Experts of a small language model.
Size: vocabulary 8192, 33.2M parameters.
Training: a variant of Muon for the experts, 4178 steps.
Below are experts of layer 4 (counted from 0) of a mixture-of-experts language model. Rows are named router (the router's row for the expert), gate (a neuron's input weights, with its number), up (a neuron's input weights, with its number), down (a neuron's output weights, with its number) and show model dimensions 128-255. Each number is 500 + 40 x the weight over its row's rms, rounded and kept within 0 to 999. Numbers have three digits each.
Before each expert's rows: "gets" lists some tokens that make up at least twice as much of what it gets as of all text. This comes from a sample of Wikipedia text that the model never trained on. Tokens count by the router's weight.

# expert 3
gets: " |", "|", "-", ":", ";", "="
router:476456513528537487419534544501528518523520417531492435448444556534508447515489546554523508459466491499481565426530509489382485458549453511512490523521539550499478528545459474512437516443568451454533571490518438568505439530524530431522519588500524540461522478426484473437423539476502469469483524550477522514407542555502501478473492551519520545549495489516513471481474527476453514537529
gate0:500543547485557516528470471510542477506461520475485537525522527572413433547500477468496552449560538574527568565454547458468541557470551556500557551515477530448529544479515454487523501468499480507433435502516446470457421561521479458473448500533513519505517527437508490555494481490482464562519496432465490486469617497441470503529559555570383496516457491511544478575457515515495541434511
up0:552463498516449466478501490523539506499524525436506454463483566536549471528488408468518537462483488559539541504431527528499522518562492510617512566464492526467536528568483508402508493527509522499468492547474502494513532419481527507514539464446537462505481479541456485488518524437486438529554482497487448454459495483526501414472514472508526508551538572534558558504553562427523522467449
down0:575467497497414511507558501497454520460505506440507531539537498460502481465484446493527560508497434501556403521544512548463499498495418409489518458445554454489477502439478529530510492435453486530551434438472505551469564436565549490551496405404515476545449544484475447463427461592556535518522558576505500512502474524496448475521534494487474528507518505463496556494524508436479426433470
gate1:497517541539492487459533517442506484418464579444534519513507492518505522560467524430487513492514565470452451407457468475498484448451439432492450479505488547551552519539513482574531501463509455456466438504493548477525468452519515485480511493527452499459466481540415527568477525580589456449487489526501546415479525522529465509484539503461550440474514563477486492563635523479466543428491
up1:506493539484459498477534459560522477551484525509486480450495515566547490472458484486503455480503545504493414495524546446473516421549433523480449476510485572475484431545436542557477474581496577482466478509449535533492438407542507469408480466513489543475536543484467500482502488504566466570512465604467458536494494538445503489489499499543505483490510552567507479487561556451516530489546
down1:444461454495496500422476512457591506568499523512464512492487534508475450486481498500547501568496495439485466512454530526512525498503554528463567504448572407477476536507447549542490566508408531545491504588563523483478553577447534568465517403506479504523575460525521532567585524385462495527507488497495526553548568529511541437542446517469536581490534521523507528509518475489532519508448
gate2:492492567484497451508502484574510553537492586502417548497543551409429485483459495441494499506468513452449493492516522522494487486433465456464441508476469499491412536536410493481494492498509456406486489515523411494504564436494485530471531481562479486494530484455522516562540470479450519516459440475509464486496435482453494529454562503502484490399431522558450449462469535616516542547464
up2:572545531484503583468527515507463453531453529471537480497529509549584570542467489508474530495567503516565522474476573529482519426526573514526541459516478500527455430483524497482501501469460476530531486479516486439510420511473469491511477514519478502476507495481453508438507536482482499461518519556427479488528538412453487406559484515553538441530557453481515554495511549489481492401631
down2:498470526564433507573428423598496546511481569521549467492448478506468462539483494467534519463478473523468500487511475505522508510487462458495479593477569504489489507568503487467480457511486460536568498495533496529458472472542495526513473515454512508530506487505533544536610483461596527477541486448482486518578440560542443511459487552476495498480515457469488524399476504578512531521502
gate3:396487458510446571485556553471494530504520479492523545506426532558459491500484542460510479531406560437464526513527522489494520544471516529513467466502550571536466532571512455513513510510519418486540465435522480481439482552537441448413465480462490588496473502603444447503481409510460391537494522515448506473533517514544526457433475496468563494500462383510539471490459445596482531532506
up3:470507450476454552448515489477490510476514539519525503483535496506538376491533516512519492514462521450580503497554512447428512450492506551511526402495436544574445523516522457486491474510499479598625558493519447533452526495560469464480429544491483537461465508579535501502465432511506414563460499472441497497477534511474514529531451488469504592518474495487478435419466412505476508527477
down3:513541433452476493469495484458497513456550459536502521502532500500447545440516441512483516537485501562472498441522448476559500478515541533522391525576448488464510379474488544465522506516462500484496437478484533532476466493583443489461548504424517503456500561520425417563440542530530507392423523580482556446459538500428532511566579578475502494455547521421495484552512517471521434499553
gate4:552465465552520483439515541506565501522499494494508491504532555387495486525495555532490502546529567516469494423498476474502511513558491558568504498508510481508513420467544492477506462546547527531500442381521510512520555478520406451474544522541405485542465430449512479468514544521518451487504527492536613471469547452515520529551575517509519547563473529472541526514458454466494459527485
up4:564449475508539524520562531524556493456524483524478440479507544411465479501492432501524460555513540547465457476493495403513521472476507503487450490540519526452538457479526531504508459491517527478464478478487428487558474533477453460470494479530464459512426434428558524450506502540480510500459540529474499507453463479542520526523538538483523471521466507448513536477589447543494541486548
down4:576551522541425480531563501533460541475536547490530531474589504443493461517496501515475487512573481469564518512506443523460533527525478513544538534524500541486483517488488525464422511435475465530532486480516371441469432479487547492434512425558515468428488522458497507556518490527529579514434532477461533494560518475494483379500486498506460513504546492496561564544516522554536485454515
gate5:457488518516467461473532402470564482476478488514491518517508482496486537548513500499450506525551526464555541491519534514526492529490505514536485518571483535407555527556520518440493547465581517469561507538561456499462536469463428560545528459527508466526536485490491487465478574448474544491518603505533466509550482519539430519457523503460474483434482530433495515501504473464563513512622
up5:500478488455464511545484390407456450548509487522505464533512581493542528553523479561481455484502467418411502522496492478530455483529541458478528444533584544525541522437527489461481482560483494570518480469587525513522471496505578516482566574536522472530513481506405450510502478511522556491580459470467494482549499536452482508528517507544464530562520534446464497460563489503507578493512
down5:471540490511502546540478485568455586517451514509498444481533524522500590593507467495528513453490482489535507463438552481549531506468541470521509442467556582554486460477519537443462481485481501592547511464490525515549449573467573536463512554499536500476525516484503534476456530440561538501486513497561520486505497491447478519582510518486477502429467465446512505496477475549482508513501
gate6:529502531528542526471487479503540471494479488539504487529474440511480531473495451569499529467473497483483446441506516474426485481466561453475521533541494462487538474481522540466531487553516476469473597547492464420519495515439529461490480518573553462477517484498437486435556521609523576529498463453476512591484466455443472555494480531518493516476505532555485595452466499494472455550503
up6:526484476477484444561501500478472537476546557542445458501565554520480501458436597508550552522500492567561573532501525564575479490471515524523476469479439519529490532474492501488482513501497549554479496529504548536479528481507476500420551513394388469489488514448521560538453544445430521458527535565462540420509507547538479518506434461428533468502526452509507471484514585492561572471461
down6:455460483506495496488408510437508518455508493458484529512532475493495537548497527527543541538481495382482506473562482520458502435555469407498495541505453479500486467441539516536509470566432492448533489487520496471508473542521541508555472502480382489461548504487512465471438526429461479484481467509508469491462483521507442502477564404436554548478497489468544575439482542494513480484493
gate7:463413482489485481492488475482529489461481511542533507501483499526449485555471425486535522531456451491542514452523522544483505499519530489479530473512410538504528468476567511501487552510490543469530496473513465550463544475446488427451482465550440532511503503409498479529550457461498511517440521511458465506468485490503606533529479523494539589542502593556500525514533500505516494481436
up7:502438528531455499511498478484403507510530427489486478512461496486487378520494459484516547439600524471459588448487511576462494524494514495531484551499488535471509504507496477449518422488509563491574545480558493487493456476504566467501471502543484508498499475498471455493496469515587439492526455434408466484538496476486546434527483563527503598515582508516521566480506571521541470528529
down7:492502529477507445456392515471492466500540462481516484523516469522492505508478507488493448452500528442565414516474501420516452517416483479508464499471567496475487454477560458400482487474523579473507497473576450505442537558504505530472437442485504514531553470456438467462598455497441505480530448466493452440459432545507518462454518507473619553454479533521428565482508518481496505576498
gate8:505495505491469472476465412530496511494512505476520452505494475505499595505537493493476487542557509472454481505510447516504491463498464488510524514477527547468504560516460528515536432485393566465506426507509470507421538508542503449472428510423516498484505443480530569471470534481491515488484464501478448502524496527501465467480588529498579513548543511502565413487519593482484489486508
up8:498483485559521515516527488496553491484507485488506503490561488478558550491465524543468538481459523458533467566492528496415533532481472508469476529523447465479552441529546443467547552517499532546558527534544498547566549554521488435598451521465542538452489480504509546521520515474497500448477510474414527549516546511410477516518489492511573526516595523506509504524556471531500580490553
down8:511498510534505516472410504513470457535421524525468471512516562488500513458500520486501490531569567427489426429454436498459503525417516496447444480460538533481442496440546529484435489412481533510513440481516473518501508449565480480454455420438490476462523516492476490456535503508503543534553472477468587533500444514509487437487496502432535473523455487516529481492514520490491551533475
gate9:503507557511550497485411546498489512470532496390509502530508554442500546506473495535533469518490495462423533509526497568539511453527463473474541531528480484439467487499471508527476471469469472509523606528461529516496560502512492509403521509484479445463549500498523633468468518534479548416502566420530499536522450498511490533431547457475496518542466523458605536509552561515462521423449
up9:524506527435471509473488482437482452462556457554489516573480561475481487486563447528538427552442544515453458477467529510507483506586489419503467512453500483495444512533473500518464480523510501538498560469515494546471480472471537516487482478508462468464511502529492503442520470504509574416529534488545421532498386509507395551498514454529516462424458521502558458537536510566529525507535
down9:512459568468531479538487517430524566555491540506538435473548543517494529524532504569479475468424472532506508469460508556480518435476507520514479522496438616516505511454482437422540427475448553436549508501539448536539528426535482482586512442436555552516470558492514435572443503444523522468502514513545533553420535491436422573468518567527488430476457526480495538569514485507544543517542
gate10:468517536449514432569536510564485500483526463478485420446494423503519507504512423529471461543484507508530491461516434592504539529450439527552473483485466492497597453450521540554536498496455447565520563498449444537498465475578550466549493521592582495467470546554470495491485518472513506558467480541459466501481460490502514450543489486484523483517516598552474560469477482506491496480536
up10:481532475550469507531435546444428477495445440558498537551478549516500480517527465483568530451554509480510462476512486446471532465500546421446513466400472518557502570479494422544426454558490559448515477490539510488489530503511426529455477492495486521563585426466548435517528476551517517530482454500534554490467528483403497494522482545582509501454548493481424507423608532462529568628509
down10:514473554499578548456530422528506508499458539498429466479570534498500417508423511453490452497530557480495521440448476444507483465538489420514485537551435532544554452495493511444505480491558623392519522528482519552473538483500481459487568442475497477481451532453519534527504580459533518540495477463491479529488461520505505484470495489503496459516457516566533466534558512485499568476504
gate11:431507536514568441489530545565525547566425566523506393476450529433498464496482466463603514484526468510584415481563486509492518529555576431542496509463484477559450498500485564490444611509425447433477554516449514525461566468517476477510557483496551448554514517545500546505522569471518520477493545466485517451506546538529512453528497491489547504411455528544480547512474453497513527488552
up11:422485517509586449487516511503475551504503517551431480631484456479521547474546485507523486517551497549497467480522533486497582516489460464437435514450549486465463500498503522447501573517520456398496575503441543508424530553452522493544476462460537575505519566506545599528534444465514455412510542469426459458539514548517505486512470494495510511501487501599483515524501521477493509488488
down11:461530485496445524462495523565509496538546501497520522532489499454551501465531490466519588520447566536476554489479554465456481453486444515476559496437529539507497480545473515506491529459524549432484528512476483537503558541548449482516580559538497429478510575510554477490427519480511464514451484574463529506545484490496485482492416506527483454490502407492528529452533473469548483534500
gate12:429448557476457500493476515565495470570526471505530549519486510512552403471417426493547445495503431449475455443487478441423520511568486583546447458405488511506442546463467483501489504539462472517442521512597439503505479556484503472579536530492506527496418523521537549509540524474507457548522525528522465479439521491517521486478510593543432435531474498499524596504515487499446428548506
up12:432467492483499486488502496464500527493494574503559481510487477555542463510531495430500479546499437484477532496471539479534520440521500427467453486520476424544556527567521469513492525451546473520480488486472526529554445444493409522434465496569474510508510523469455536563477501508525457447446475531410473511558516488478436464475516515520441517532506459518483419464519511501486557458438
down12:436441484472475534520507476540511472501451522572507579595522492477564533560517456490487544475517524476428557490539434493534582462495483454525452495432536523514494480466486453503512493548565523508530596488531492501551567526448514515518551506514501492539531441485552533479438467495424478464482432511554497525475507561402489506470519478440518537547506569510484568492480467514522449455562
gate13:488522541445490535521486523492466483511532442491461406561465466477433443499430497527451496505550527551476414473501526480504549424448571488559501491500486438464527525426463506521517501445567507501494468519475490476523464483449466512471470468472433497506444521490530514478515507478485460461528474507477531524512487546505464489520468514467481469523440436467528503476548535476491482469461
up13:496497501467562554532487477486457478457425540508468560415470491547518571421518496474487556430467512515511518574451486489522438553491566511464478520520495580582563574530464557469512501563440463483511560501476527457506494534592467448576574541570563525501585430547520469528474472553534559552480575526510488451559554493508496512452443571480473544426484509505455521553529501504530510542572
down13:499558591523498493442564442472496503418560457518466501561544440529424463519483426439549489497459536567466510480499484461519462475486504509448478515545526543506421498441521491486535485532506530462475555566537551481494518508521454485520531529524465465479550498539501460475489538512475462502527460521488548517461463589470557459608480528421472488486530534496485584551570464451482492477501
gate14:492510483503487502549522484551496480496513453578469510493490506517441564451476510537449474497566510486442590508472493489503429469478521424496499496569528528486521407479543530500580499476556510516454454449513515559547551463529497477437536506491455446464483548492592536467477480547467504509522470523586482501510497483545516480504493541494551529429466486484494492552466478537436422588450
up14:551524512528479521544519514454445444437467521484495536491526464522503536510532485514444510494474533536560570499530500497475448560466581529484534545498501494529487511483485517463454579539491533519523488485557505506493512508545515485452503587503442522496483526489525465465482465512453465539433567563556459458526420472605551511461515526425515458416520508592518513511468471521498528444508
down14:523512497491487512506425482599482461455539547484482520500466522462511526521546483497551445452474540498461452516489492506492488486553491536513531534491515477527448546468500479501480484511527446488469463438554568478559437522503628477550520498508460522475492494464523477532474453554578477517516504552415570554474537485499466509485525407527512522455469484508513463460556481485542542551520
gate15:462473547488519486469467480582474503510514569537493537499522470530583543550501499453516527458433479487564435444505522459487547538493476492494512483559552491538469482534364476526516472470487410458522476510532560504494513511531425489548544529460525492466471511552615503543490526451523520475546509410553497498501552488545506513464522402578424493535497496557543552468569553504506483550544
up15:479462497468568556417418554526512465546498579475507511554529554502566565529543473520510501469406457478570498427499533453517472520516504484474515493475452570530507447510403508562481467489522458486504482480448549529443516497521450433505509471485458486428508494545573499472504513487546498524551548441432532434513558479529495515474544500460448480471442492487566472578547561536557454465460
down15:480507544491510475475462488451484494543476464466412447496478517490551527532532503475432538502470569524531471456532595505547500462494561488540547498441487519525498478526554468522540513431532535519506457559499428508491550545510483490516451585481515591529452474519568515511525422454537541572481475522539403498542445484490501572455594489510519559497470436495602516560590486502554481477428
gate16:531559511550437543406443563535409490517540476562483520540545512602512499542509497467494591503418453524521475475550497537539456504413551463480388501495529521507510470492503509508535514568469525478466518456426469487542532497518466479474478533490479495486493526485511541489511480491495442542470473538459463481568486552443481549525568516447535439512540434622509484568500512544454501489449
up16:493508537477514523524599545514509540522538476451489486529480473376495481528475507494420533479510477519493473467496535446496538488519526593489516485508513504515531461517529526444502530414553449498469442495570498476453435411465599556580568445539507453505595538481558497527472535463522529466468480535559454578506524482498492454551463431538467575563501515487514511489558516480546541504509
down16:507436453511538512542509512513524497465495512428410545509478521531496536543557536482546482442445457467505427476458518494505517484578587506466412509507479505489520504469471491525428564536440455454507547451495505396529587600452434490485460451522464529481504518574502489516585478517489525560497529445461453540505463451453504583505527481539467489476557574565469470492528571494492537521515